python train.py --experts_per_token=8 --routed_scale=4.0 --vocab_size=8192 --optimizer="muon_variant" --steps=8635
Below are experts of layer 5 (counted from 0) of a mixture-of-experts language model. Rows are named router (the router's row for the expert), up (a neuron's input weights, with its number) and show model dimensions 64-127. Each number is 128 + 32 x the weight over its row's rms, rounded and kept within 0 to 255.
Before each expert's rows: a language model's description of what the expert responds to; "gets" lists some tokens that make up at least twice as much of what it gets as of all text. This comes from a sample of Wikipedia text that the model never trained on. Tokens count by the router's weight.

# expert 8
Description: Short opening pieces like ag, ig, Am, Mag, usually just after a capital, inside names and titles in discography, filmography and release lists, e.g. Vagrant, Agent.
gets: "ag", "ig", "g", " ag", " M", "og"
router [111  53 118 170 157 100  55 179 156 114 115  89  72 162 114 114 138 109 203 122  86 107  69 161 169 144 130 146 134  60 134 141 136  85 161 149 130  69 177 103  94 103 177 118 110 181 142  41 152 139 130 138 188 107 154  45  99 121 125 109 137 141 138 101]
up0 [102  99 126  80 152  66 170 174 133  56 175 157  84 149 151 138 132 168  92  97 134 153 124 125 118 138  81 165 163 144 149  98 106 186 164 141 160  86 178 117 115  96 175 162  96  90 150 103 155 147 152  94 111 132 138 112 140 106 200 136 167 161 183 131]
up1 [118 117 109 147  98  86  81 172 154 177 180 152 106 128 112  83 138 167 140 149 127 174 140 155 148 101 190  99  85 166 131 116 102 121 140 183  85 142 171 103 118 130 124 161 147 165 113  82 115 168  91 145 165 105 160  94  76  81 167 108 123 161 166  92]
up2 [109 109 101  83 113 100 107 135 125  82 106 115  82 126 117 193 186 158 151 130 107 175 117 132 142 113 133 174 113 117 110 142 102 103 196 130  80 144 170 144 121 100 126 169 132 164 111 128 150 110 110  21  73 117 112 100 179 114 118 137 108 117  64 159]
up3 [105 114 110  94 116 152 212 184 135  79 173 121 128 168 157  82 103 154  66 174  83 216 136  72 172 142  73 143  85 129  51 118 119 125 112 186 133 134 172 141  99 118 160 128 150 167 137  88 117 113 106 139 128 118 123 128 116  88  61  91 100 143 119 152]
up4 [ 65 130  85  94 143  66 145 128 159  51  69 193  95 119 128  80 149 172  79 153 143 132  81 125  69 103 168 210 141 155  65  81  90 187  76 147 168 142 125 162 155 178  95 124  69 151 155  50 133 130 121  98 128  87 130  36 119 121 130 123 168 188 151 124]
up5 [ 97 177  86 100 136 142 107 127 136  95 129 117 107 132  97 114 130 201 138 129  75 126 115  66  93 154 122 111  96 123  79 137 106 170 130 156 139  74 132  98 148 114  85 173 135 100 126 123 142 180 193 134 105 198 150  39 100  79 137 109  99  84 151  88]
up6 [116  48 109  86 128 145 176 128 152 123 110  69 119 183 136 198 140 131  88 176 167 174 141 159 161 129 203 172 166 120 122 149  76  89 185 147 160 120 125 134 101 129 117 177 137 130 106 184 180  88 124 188  93 144 156  77 206 136 100  68 171 139  97 151]
up7 [201 164 163 116 156 118 111 132 126 100 141 132 137 122 110 148 114 151 130 160 149 132 134 122  98 175 102  69  61  87 143 134 157 129 118 130 138 108 186 109  64 130 124 165 192 124 102 119 140 145 130 137 197 151 170  79 133  89 156  90  96 180  84 186]
up8 [116 150 130  72 196  95 141 132 139  98 155  86  96 128 143  61 152 164 147 162 115 131  78  52 156 115 132  97  94 110 107 130 129 100 159 166 166  78 114 121 103 122 114 139 153 134 142 138 127 111 173 149 124 178 144  92 167  99  87 130 204 216 125 107]
up9 [111  57 129 109 133 153  60 164 108 129 129 130 165 153 154 105 169 141 132 160 176 200 129 179 132 142 160  86 107  91 214 145  89 122 105 104  83 122 119 146 137 171 134 162  96 148 118 165 147  97 181 122 124 105 143  91 143 159  55 138 138 139 133 129]
up10 [147 121  88 104 112 111 164  79 136  90  96 124 127 122 123 127  83 126 141 123 155 116 121 151 135 174 136 113  94 142 142 137  77 105 178 137 134 129 110 111 113 123 127 163 177 132 144 149 154 143 114 165 107 101 203 113  81  35 119  88  58 115 179  84]
up11 [ 95 134 139 144  72 104 135 184 148 172 144 131 123  86 192 194  79 155 121 188  91 163 121 138 172 124 132 120 155 161 115 149  94 221 209 165 135  91 118 124 156 171 118 177 127 134 160 106  93 113 154  99 124 177 127 164 127 114  62  81 161 137 113  91]
up12 [149 130 164 135  57 167 166 152 147 136 215 116 110 107 202 132 123 146 166  88 137 116  65 169 141  89 148  74 141 195 168 134 101 114 159 152  86 176 152 120 127 161 160 173 153 115 110 170 164 163 128 173 166 166 186 118  96  61 125  86 134 126 139 129]
up13 [155 108  60  86 124  96  98 111 135 118 125 103  98  73 121 129 158 197 163 120  94 169 149 158  93 157 115 131  90 159 133  95 187 130  57 160  82  74 146 117 100 103 153 178 142 108 137 162 151 122 164 130 174 135 134 138 128 122  95 136 144 153 138 173]
up14 [107 121 120  98  89  96  92 140 138 157 112 160 119 114 147 165 112 171 110 157 142 143 137 119 152 136 145 144 145  86 151 113 186 121 177  82 156 151 133  84 107  98  80 172 136 124 103 128  94 126 106 132 137 136 148 100 124 127 171 110 191  74 119 101]
up15 [142 162 150  88 143  64  84 163 183  88 153 131  69 141 154 157 147 177 117 131 140 110 105  96  78 125 112  87 115 120  79 161  97 161 110 148 112 187 203 195  78 132 119 180 108 162 109  66 148 166 120 142 159 165 164  70 140 122 135 168 152 163 174 138]
up16 [128 104 183 159 101  95  87 146  99 112 152 138 166 139 109 148 108 181  71 127 119 109  82 121 109 189 160 186 157 109 164 114 102 120 146 103 127 193 125  85 128 226 130 156 172 133 110  89  84 166  85 163 149 105 168 102 129 109 117 190 101 122 144 103]
up17 [168 182  95 221 114 130 165 164 133 124  91 123 128  55  95 144  82 160 127  82 145 163 148 134 135 181 144 150 148 117 147 140  59  92 100 125 102 121 104 138 119  50 161 156 116 156 136 106 100 132 188 210  91 113 156 149 149 124 151 111 103 146 137 112]
up18 [140 100 144 124 134 121  74 145 140  40 125 107 129 144 145  67  99 159  88 113 120 156 177 157 138  80 130 163 111  97 106 147 157  58 138 102  74 124 154 124 108 154 128 151 165 106 137 130 155 123 101 179  96 166 189  83 141 119 105 141 105 105 106 157]
up19 [138 108 122 149 148 121 147 140 136  86 121 109 101 135 177  96 111 166  96 129  74 146 159 162 176 147 165 121 113 141 122 142  75 185 182 136 150  88 114  96 170 120 153 170  83 112 114 136 171 127  79 115 107 137 133  57 103  73  93 109 116 104 143 131]
up20 [133 128 155 132 133 129 174 125  75 109 153  78 193 168  99 165 130 161 136 184  76 151  77  91 178 123 197 177  90 135 135 102 143  90  81 141  98  98 129 104  47 106 102 165 111 134 161 118 132 145 140 138 149 157  77 135 120 101 100 177 149 141 105  73]
up21 [119 110  89 216 109  68 107 170  78 113 162 116 114 101 117 153 183 114 193 176 105 141  82  99 137 162 136 154  84 105 127 142  93 146 108  93 124 150 198 126  83 154  82 172 143 107 124 103 101 141 146 111 140 115 189  55 140  91 101  89  89 100 143 201]
up22 [153 137 127 102 110 167 121 194  87 128 148 113  95 173 137 104 114 101 127 147 146 130 139 131 121 182  84 108 136 101 136 161 108 140 102 183  89 128 214  97 106 195 130 186 162 141 140 135 132 133 128 107 129 131  94  70  93  79 131 167 147 154 145 106]
up23 [163 153 165  66 126  88 150  74  98  84 137  96 117 164  93 102 115 137 130 123  86 114 159 146 150 101 178  77 125 133  74 155 134  77 164 154 146 149 162 160 120 152 203 172 147 122  88 118 135 105 150 132 163  86 167 122 160  65 121 104 153 150 143 147]
up24 [133 119 153 125 130 148 120 116 172  59 115 132 135 143 154 118 159 133 124  97 107 149 116 135 168 145 138 120 148 105  86 126 115 110 152 177 150 128 142  97 120  93 129 181  95 139  69 118 180 144 125 131 162 131 109 128 138 161 182  81 145 115  87 122]
up25 [144 144 139 130 124  88 148 134 127 130 140 185  75 103 133 101  74 191 159 118 109  85  84  89 125 140 155  72 145 140 153  92 121 163 199 175 126 148 125  81 121 180 182 214  54 143 185 136 157  87 154 151 112 121 201 107  93  73 137 135 139 137 143  94]
up26 [110 108  38 135 155 199 183 142  49 156 123 132 109  83 129 179 100 156  98 122 146 102 185 146 128 136 166 103 121 122 161 143 137 156 144 101  95 155 118 132  85 152 105 142  89 116 121 123 170 137  59 190  97  93 152 106 147  35 148 144 157 146 177 182]
up27 [158 134 157 170 131 118  83 127 111 150  87 155 123 145 139 108 149 206 130 169 142 101  77 116 119 137 159 148 141 111  41 159 104  88 157 133 127 177 121 106  91 201 119 190 103 135  98 180 139  64 103 109 188 131 174 190 159 178 132  97 160 118 130 131]
up28 [165  97 104  79 175 110 149 106  99 165  59 122 120 155 148 112  72 140 109  76  94 150 113 122 106 137 137 146 126 121  88 121 101 183 105 161 166  88 123 114  70 118 166 156 146 166 104 140 177 158 165  87 146 156 123  65 104 100 124 133 171 146 113 167]
up29 [140 116 141 102 112  64 110 133 126  75  82 127  98 146 165 173 127 214 127 149 139 129  98 116 104 118 144 153 154  92 132 128 135 126  97 157 180 136 124 140  68 202 136 180 127 135 225  91 104 125 135 119 132 127 110  95 114  90 154 140  97 128 161 158]
up30 [128 118 125 125 161 154 138 182 151 125 141 142 154  93 116 182 112 154 180 134  81 191  71 136 159 186 139 125 132 140 177 101 182  93 100 145  82 134  65  66  79 148 133 188 126 107 152 119 118 132 125 132 171 116 127 112 112 119 208 165 110 142 118 136]
up31 [128 195 143 109 177  89 152 164 134  86 179 153 116 105 131 104 142 144 139  47  83 131  74 114 130  97  93 107 118 150 162  83 121 148 146 148 129 149 133 151 136 105 130 155 151 117 108 151 144 105 219 165 127 142 173 111  98  95 107 186 150 135 183  60]

# expert 61
Description: Single capital or lowercase first letters, often after a hyphen or at heading starts, such as -f in best-of-five, S in Sports, W.
gets: " f", "S", " F", "F", " W", "W"
router [177 155 130 128  93 147  99 158 163 152  97  95  98 130 103 155 126 187 119 120 125  81 116 126 171 143 132 174  73 118 113 108 169  84  95 147 192 100 107 161 129  88 199 133 102 115 122 148 162 120 180  75 150  72  57 178  88 115 139 185 147 159 128  99]
up0 [167 137 108  60 152 149 140 110 110 102 109 100 121  72 110 141 166 200 152 147 106  83 131 152 183 191 126 204 113  76 144 156 160  72  59 101 139 170 111 158 106  90 164 207 189  99 151 139 159 129 137 132 134 156 151 125 158  92  74 172 111 163 104 118]
up1 [ 65 120 142 100 160 112 131 144 156  72 172  98  63 101 135 149  51 120  44 154  86 116 105 123 157 129 138 133 107  80 162 136 134 145 103 200 187 135 135 140 144 147  95 210 103 106 150 178  91 173 176 173 135 122 127 137 161 174 127 111 103 141 139  79]
up2 [133 125 134 100 164 138 140 123 155 111  93 119 147 177 112 131 168 168 104 131 220 119  85 119 153 136 106  92 119 112  69 145 145 122 110 156 144 154 150 151 116 160 109 186 113 173 127 170 149 126 135 117 121 136 164 110 169 102 137 114 110 123 189 140]
up3 [131 150 116  53 150  66 155 121 130  59 151 111 130 159 116 145 137 156 103 119 119 131 117 107 162 132 107  71 162 182 172 176 109 141 101 104 188 115 114 165  77 144 117 174 172 127 123 193 130 172 139 143 176  96  87 126 136  61  86 155 184 119  93 125]
up4 [201  76 116  99  96 124 141 126 109 113 138 119 113 128 178 124  77 147 171  87 130 138 133 111 160 127 157 103 125 165 165  61  92 177 116 104 154 164  71  99 157 110 121 182  94 125 141  83 109 106 161 112  93 144 106 162 114 120 132 152 132 140 168 152]
up5 [174 113 101 138 174 143  68  97 118 130 114 117 101 127 101 125 107 147 136 119  92 153  91  65 156 154 135 146  48 162 108 142 146 121 152 143 169 157 138 176  92 113 166 177 158  53 196 116 128  62 123 108  58 133 154 145 113  89  86  83  88  94  91 144]
up6 [119 126 113 141  61 166  76 189 134 109 188  82 116 177 166 105 156 168 175 132  36 107 115 134 136 105 163 128 111 109 164 159 198 137 102 171  53 175 149 159 129 134 149 196  91 133  93 158 124 117 114 136 110 184 124  92 133 109 141 137 119 123 138  91]
up7 [145 110 167 151 143 104 111 154 128  99 178 131 160  58  96 131 118 153 122 176 102 184  53 137 124 162 149 117 117  96 144 118 119 154 106 170 111 154  75 124 142 133 143 159 104 134 135 144 163 175 161 146 197 118 160 108 144  90 164 114 196 161 141 110]
up8 [ 96 137  56 126  95 176 186  91 157 114  76 173  84 129 118 156 152 115  60 162 141 170  72 148 117 138 134 124 132 175 124 118 135 168 155 131 116 126 109 146 162  76 116 144 125 135 100 169 148 143 161 152 109  92 137 170 148 131  84 141 204 162 141  69]
up9 [139  74  90 156 133 114  94 119  74 119  82 135 183 100 193  96  92 146 118  68  98 167 162 108 138 137 106  94 127 122  79 162  88 148 142 146 125 150  97 186 155 176 174 154 121  81 148 157 140 213 107 118 132 127 156 110 118  53 112 138 113 156 133 150]
up10 [119 133 121  53 131 101  86 134 134 103 115 103 127 121 110 140 134 151 157 138 202  78 134 129 146 140 123 183  96  88 103  69 176 114  82 165 133  99 117 190 173 101 158 177  95 125 149  98  70 124 134 102 144 114 155 119 173 131 135 102 104  91 167 148]
up11 [154  81 131 110 134  71 137 105 133 117 149 120 129 169 116 105 142 154 144 160  55 101 106 170 141 174 121 143 141 176 116  88 167 139 116  93  84 162 101 122 178 160 129 192 181 126 123 139 156 145 110 127 129 109 108 168 107  68 120 142 143  78 144 149]
up12 [116  84  87  89 140 143 106 136 113 109 112 127 136  94 148 145  55 204 100 167  98 152 132 146  86 126 130 106  86 211 127 110 199 122 133 157 143 120 123 141  44 170  94 177 110 129 169 153 171  87 152 134 110 100  99 190 104 157 111 175 138 161 105  97]
up13 [145 118 116  73 118 106 172 143 159 149 129  84 115  96 154 151 151 162  71 126 112  94 119 146 119 134 171 108 133 171  94 145 127 159 109 134 143 172 110 100  85 122 102 156 141 104  93  40 194 148 165 113 150 143 104 156 162  77 207 130 179 151 147  92]
up14 [114 169 145 114 103 131 121 122 115 157 155  90 182 171 152 200 118 122 126 160 115 131 135  79  99 158 119  93 130 157 142 151 107  95  98 151 124 137 142 125 169 109  75 166 161 128  86 162 174 125 119 122 133 133  90  89 105 123 157  92 129 100  95 143]
up15 [ 71 192 124  94 151 175 164 163 138 108 131 167  86 175 173 126  69 132 125 115 109 116 203 143  70 137 148 100 134 140 136 147  81 136 157 116 161 141  99 106 134 108 119 172  97 107 114 168 127 139 158 171 157 136 182 152 120 115 148 145 108 195  85 145]
up16 [128 122  26 127 131 143 143 130  99 163 149  53 121  88  74 135 115 158 172 132  60  85 131 146 168 119 122  53  71 141 142  91 108 124 149 116 149 198 140 172 136 121 104 217  53  73 168 122  47  60 150 115 104 158 174  90 111 103 127 123  83  71 109 136]
up17 [ 84 125 168 112 130  88 149 159  56 117 123  92 130 135  99 124 159 194 166 159 151 140 163 149 149  84 121 125 118 144 103  69 101 140 142 116 121 130 123 160 116 184  91 180  79 160 101  97 153 144  99 133  50 149 187 151  83 129  76 106 134 112  83 116]
up18 [ 88 171 169 125 106 145 158  86 102 174 171 135 113 131  91 122  93 134 144 153 129 114 126 116 151 152 106 119 109 102 115 107 122 137 130 158 146 138 102 166  50 116 133 197 126 133 113 108 161 225 192  81 109 186 181 138 114 149 109 181 225  97  87  97]
up19 [107 115 145 101 161 181  97 116 107 160 145  93 126 104 146 115  69 151 149 122 101 136 109 121 117 129  74 162  63 193 118 146 188  89 104 178  98 155 122 103 185  93 149 200 115 140 123 130 146  95 118 124 163 114 122 153 119 135 193 136 128 119 184  97]
up20 [125 106  80  87 133 168 177 182 135 101  91 152 114 124 126 123 146 203 125 122 157 127 158 124 111 133 150 146 111 124 116 102  72 142  85 113 107  66 183 140 110  82 157 172 131 137 126 104  79 150 143 117 153 113 132 156  82  74 158  78 144 167 151  74]
up21 [119 104 134  68 134 131 133 143 131 153  92 114  91 134 118  75 130 135 111 162 125 100 154  93  84 126 100 173 165  84  69 164  97 180 145 134  90 130 119 113 129 100  96 227 157 111  87 120 113 104 156 157  99 124 100 120 195 156 120 129  89 156 109  61]
up22 [128 164 148  87 102 135 116 111 141 204 141 135 116 162 121 196 152 161 176 104 163 122 180 157 214 201  99  84 133 161 124 163 126 113 132 112 160 151 148 135 125  82 124 150 143 149 117 149 162 164 131 140 161 194 125 148 165 160 110  95 183 143 149 105]
up23 [ 91 128 166  72 119 144 106  94 139 137 111 166  71 138 165  99 173 212  89 167 118  85 117 146 156 150 136 181 103 152 121 115 115 111 153 191 190 140 150 117  93 125 164 201 137 122 131  99 173 186 157 116 159 176 103 126  73 117 204 164 122 167 127  48]
up24 [ 88 161  97 137  86 205 108 108 122 110 178  99 139 116 101 127 100 123  98 127 122 139 112 177 111 120 190 104 122 201 161 115 102 130 176 132 108 181  51 139 107 148 119 181 125  91 181 168 178 137 147 112 126 109 112 192 183  80 155 125 159 161 193 107]
up25 [117 121 151 188 137 170 123 114  57 135 141 150 163 137 148 143 133 121 113 154  91 166 110 175  85 111 149 102 151 119 117  98 127  76 173 127 152 124 141 103 162 155  83 173 112 104 117 170 127 138 107 138 152 112  98 105 176  50 106 161  66 135 144 104]
up26 [ 96 120 115 103 148 140 139 136 129 125  95 128 104 177 119 123 196 175 136 170 150 117 193 176 127 140  89  94  81 110 136 143  88 142 162 215  97 127 114 157  58 159 149 171  58 192 158 141 100 143 145  36 176 124 128 139 124  99 124 169 147 116 114 128]
up27 [143  86 156 124 141 113  98 119 116 121 126 113 170 136 155  73 112 158  90 126 118 111 151  82 124 118 161 132 140 126 157 147  52 127 137 166 119 126 144 170 112 171  46 163 145 172 134 148 170 126 145  88  66 170 101 107  62 106 164 165 168 151 115 121]
up28 [143 106 130  66  98 106  92 101 127  98 128 105 134 132 113 154 122 128 142 172 143  87 123 104 130 177 167  94  79 177  71  55  82 137 126 147 163 186 133 197  93 127 119 199 101 117 145 140 162 173 128 135 163 121 168  99 144 105  39 112 151 114 126 141]
up29 [152  84 155 109 127 165 136 115  86  91 153 103 180 201 160  80 125 211 160 112 129 141 142 151 157 174 124  91  91 159  62 169 122 127 115 170  78 130 139 129 121 118 158 171 113 137 125 150 172  97 133 106 128 134  47 102 146  66 163 154 133 164 146 120]
up30 [208 165  98  91 146  91 145 136 114 153  90 156  97  81 135 166 126 204 159 158 169 100 113  85 103 149 134  88 172 109 140  98 110 133  96 117 166 112 119 152 160  88 155 159 174 125  75 141 178 153 167 147 142 142 145 135 125 133 167 127 158 153 107 157]
up31 [147  97 164  72 145 118 106 119  86 100 146  91  68 153 165  74 127 116 119 167 153 196 115  99 135 142 128 122 148 150  94 106 182 102  86 172 162 116 188 178  92 101 144 220 168 133  55 139 144 132 126 139 153 153 126 109 165  53 119 136 123 179 140  77]

# expert 41
Description: Function words after verbs or prepositions in running prose: the, a, both, some, all, most, other, no, several.
gets: " the", " a", " to", " all", " of", " more"
router [140 137 172 167 133 192 141  99 102 154 178 131 141  86 143 138 184 217 160 125 152 202 120 128 118 170  75 119 173 138 178 121 141  95 157 136  99 172 159 176 143 198 169 149 122 132 123 183 137 134 107  93  90 170 145 127 111 120 170 107 177 152 177 165]
up0 [134 148 152 105 175 154 139 151  74 138  48 125 128 123 120 106 143 114 145  72 139 102 131  99 145 136 143 109 110 165 167 124  84 135  80  99 104 168 145 139 140  71 153  91 155 146 132 129 176 138 135 133 142 152 135  81 112 169  91 142 119 100 136 111]
up1 [140 136  81  84 107 108 199 118 100 110 164 165 137 101 127 136  55 133 171 170 184 101 118 139 112 162  75 123  93 102 129 121 152 132 122 132 118 133 168 170 153 103 153 110 128  74 132 104 101 109 146 120 130 200 156 147 175 145  89 127  77 108 141 106]
up2 [ 94  95 152 105 141 149  68  84 166  96 120 154 123 103 167 155 176 215 127 103 126 107 147 114 137 121 119 170 157 141 148 131 144 154 139  69 123 109  81  95 118 158 107 160 172  93  53 100 161 144 124 125  98 113 123 119 109 113 100 125 139 104 156 180]
up3 [142 134 114  59 125  79  83 138  82 120  90 148 137  51 108 255 161  94 113 131  84 125 177  98 163  62 122 142 115 147  88 111  81 104 135 104 104 134  94 138 144 122  82 167 147 125 151  87 181 169 155 138 104  90 110 114 155 141 136  89 151 102 133  50]
up4 [129  89  98  95 166 114 163  46 125 173  85 161 123 105 147 129 186 176 138 119 131 105 175 176 158 134 109  49 146 118 130  82 120  90 123 190  78  93 107 155 120 124 117 171 124  71 137 157 131 135 152 160 188  98 120 113 110 106 133 177 123 100  95 127]
up5 [105 160 114 130 180 136 132 167  89 119 114 127 112 168 181 167 159 150 118 114 145 157 153 147  91  98 123 129 112 167 161 160 103 120 188 137  70 195 110 186 146 132 129 133 127 104  94  65 142 189 119 126  75 104 111 125 106  75 119 143 125 139 132 108]
up6 [101 103 116 115 162 101  82 172 129 132 147  97 100 124 151 169 123 100 123 169 152 106 104 197 106 139 125  87 155 146 103 103 138  95 113 160 112 145 115 134 114 101 209 157 146 135 176 112 119 135 157 162 145 152  99 181 131 115  78 102  79 126 162 181]
up7 [126 131  88  86 116 121 117 129 134  98 174 144  65 100 185 115  96 201 123 125 141 144 148 154 111 156 144 141 102  92 122 179 164 146 105  79 146  98  77 178  90 126 157 128 164 133  95 156 108 161 139 134 121 103 182 150 144 101 156  72 134 149 132 144]
up8 [166 117 123 102 148 113 169 140 120 105 129 100 126 129 150  87  48 156 129 134 150 138  90 164 134 171 120 120 122 156  99 140 126  95 108 163 129 142 145 167 151 136  98 142 125 112 138 112 115 116 134 109  82 136 109 121  84  73 140 197 148 143 131  93]
up9 [131 122 114 158 169  99 128 137 171 127 107 104 201 137 179 171 122 111  96 112 158 110  93 106 129 122 155  77 133 181  82 186 138  82  69  84 119 144 122  90 144  91 128 114 142 126 112 123 150 105 160 127 117 178 106 132 151 140 190 136 135 155 169 149]
up10 [143 118 108 115 151 143 146 112 106 108 167 122 196 153 115 113 115  91 132 157 104 151  75 129 120 147 167 135 144  84 180 176  90 100 167  59 127 174 171 167 136 150  89 116  81 122  99  88 189 168  90 145 103 118 127  79 155  99 113 136  89 141 157 126]
up11 [176  98 145 120 138 142 133 124 122 123 162 137 164 117 125 178 128 215 175 142 123 167 124  73 144  88 144 112 142 122 160 152 139  63 102 107 158 175  99 142  97 137 117 132 125 157 162 116 116  98 174 134 106  81 147  89 179 136 123  93 210  31 116 132]
up12 [125  98 227 136 168 124  89 107 157  99 170 163 103 127 134 132 139 149 101  94 101 197 142 178 130 190 129 129 107 120  85  79 140 151 144 147 151 135 110 159  82  43 181 223 166 154 176 195 163 149  61 116 140 121  91 130 171 146 165 166 184 184 139 162]
up13 [173 143 101 105 110 115 122 135 125 158 115 154  64 162 192 117 141  89 129  60  70 143 190 170 107 147 126 134 125 109 206 104 160 109 131 151  91 151 152 112  84 104  83 171 133 142  88  59 101 150 128  99  75 132 112 103 104 118 107 156 144 122 165 112]
up14 [119 127 134  95 127 168  88 189 145 156 122 132 164 115 140 165 128 167 158  99 195 144 147 130 126 157 128  89 230 160 148 121  57  80 115 138 130 191 183 138 146 163 132 134 143 130 121 118 110 135 151 129 100 104 122 100 126 169  57 120 178 141 114 130]
up15 [ 98 119 120 107 103 148 104 113  95  93 174 127 138 134 116 210 148 181  98 153  84 124 156 151 174  77 142 118 203 154 187 140 129 121 184 125 119 109  90 116 184 143 144 183 101  90 165  56 127 125  90 150 111  61 113 126 164 139 170 162 118 164  93 111]
up16 [ 98 127 137 111  92  96  72 147 148 168  84 137 133 137  85 135  75 146 113 169 155 168  67 130 163 197  90 128 137 116  84 183  95 156 163 159 135 110  84 123  85  89 110 107 123 174 155 120 133 105 140  82 168  98 141 162 106  69  72 171 150 129 140 136]
up17 [ 77 138  67 169 132 157 122 113 118 110 120 163 112  97  87 141 120 178 136 128 119 187 131 120 180 106 124 143 135 127 186  66 173 146 168 161 161 132 123 100 114 158  62 192 149 158 123 125 124 165 107  55  96 200 130 176 125 115 140 118 143 134 120 126]
up18 [120 155 108 160 133 144 109 126 100  91 185 125 101 178  96 113 142 112 163 137 114 127 161 125  79 186 129 171 116 142 176 145 200 143 163 178 153 161  89 187 131 149 110 158  84 101 111 135 146 112  98 146 143 144 150  90 133 208 127 116 132  95 120 104]
up19 [ 94  96 122  89 103 123 146  99  98 155 101  86 110 118 141 105 184 120 154  92 131 131 146 150 150 104 139 103 130 117  80 157  75 124 123 175 113 135  83 123  74 129  81 115 109  98 124 127 165 103 145 130 112  45 157 123 120 120 144 192 169 179 103 128]
up20 [115 158 130 128 104  79 153  93 140  96 150  87 144 114 196 103 120 154 107 116 134 140 156  74 126 137 138 130 102  96  72 141 176 145 107 124 109 170  79 170 130 149  70 121 150 155 102 123 225 183 112 110 130 167 156  94 173 117 171 100 139 140 126 120]
up21 [122 163 157 109  98 141  97 134 149 170  92 116 123 173 120 216 117 162 170 157 131 205 159 150 102 147 189 106 118 133 156 149 141 114 114 125  95 153 101 173 155 167 159 103 146 151 138 124 177 182 157  91 108  87 113 113 153 128 154 110 145 120  92 136]
up22 [130 100 115 138 150  94 134  69 149 129 148 147 184 148 117 144 189 168 151 101  83 178 130 144 109 119 172  89 128 165 156 175 151 134 151 145 124 179 131  57 159 133  91 136 110 135 118 104 163 111 183 118 103  29 138 100 171 109 154 112 161 112 137 146]
up23 [130 114 210  82 119 133 139 125 148 128  80 151 197  75 142 153 140 143 119 113 200 139 109 118 141 124 112  88 126 141 156 118 185 200  87  84  85 133 117 179 169  83 139 152 151 138  57 128 144 101  67  92 110 172 125  76 106 132 159 166 219  85 143 115]
up24 [160 110 230 171 121 152 112 117 138 156 153 135 162 146 106 164 135 126 202 154 152 104 105 167 111 155 133 156 108 155  78 139 124 158 153 130  79  92 171 105  64  92  46 188 111 148 132  92 188 140 111 129 167 140  97 118 123 118 149 158 123  68 154 143]
up25 [170 116  98  74 131  82  81 145  82  35 132 128  86 132 110 166 146  77 134 134  83 124 122  88  77  94  58 140 137 148 126  96 127 177 130 149 136 166 163 115 179 166  47 123 121  86 143  78 107 143  96 109  74 148 107  73 165 106 133 120 162  85 122  86]
up26 [ 83 159 168 170 134 110 136 116 131 112 130 108 147  94 124 100 108 123 161 117 108 129  87  96 174 162 113 140 149 165 143 130  89 128 119 164  83 115 156 159 118 122  69 146 141 189 130 124 203 206 130 124  46 138 145 151 107 113 121 119 100 106 144 108]
up27 [159 158  59 114 134 174  76 155 109 131  77 193  87 164 123 146 163 131 148 175  85  90 128  89  93 101  33 123 107  87 143 100 140 126  80 177 120 153 101 111 180 124 140 180 121 117  75  92 106 115 144 139  89 130 138  76 186 100  97 147 128 110 193 105]
up28 [186 120 166 170 111 124 168 157  82 108 165  36 106 165  78 136 173  54  65 120  80 149  73 112  77 138 146 117 137  85  85 131  83 118 102  92  97 150 168 104 148 144 113 142 130 137  50  92 146 155 138 117  92 123 112 104 143 188 138  88 123 120 157 125]
up29 [ 75 154 153 116 142  25  67 123 137 170 130  88 151 142 138 145 136  64 129 137 163  80 140 161 126 139 114  95 166 162 101 123  52 120 145 139 178 165 123 170 124 107 114 150 137 100 115 137 120 141  59 185 114 157  87  50 162 141  98 129 148  85 147 104]
up30 [124 172 119 103  89 129 105 171 141 126 109 101 107  55 111 128 115 134 117 132 164 123 136 162  71 156 123 157 155 115 180 150 134 112  74 177  91 159 139 107 105 171 125  54 116 115 103  99 106 171 202 103  84  89 144 159 128 108  60 163 128 164 135  74]
up31 [111 166 131 131 132 139 160 142 150 116  88 149 142 180 138 107 129 131  76  76  38  82  77  91  87  80  75 112 109 155 169 129 123 120 136 176 104  96 127 110 107 132 119 149 116 147 155 182 179 143 117 153 110 150 109 118 110 134 145 124 122 123 101 122]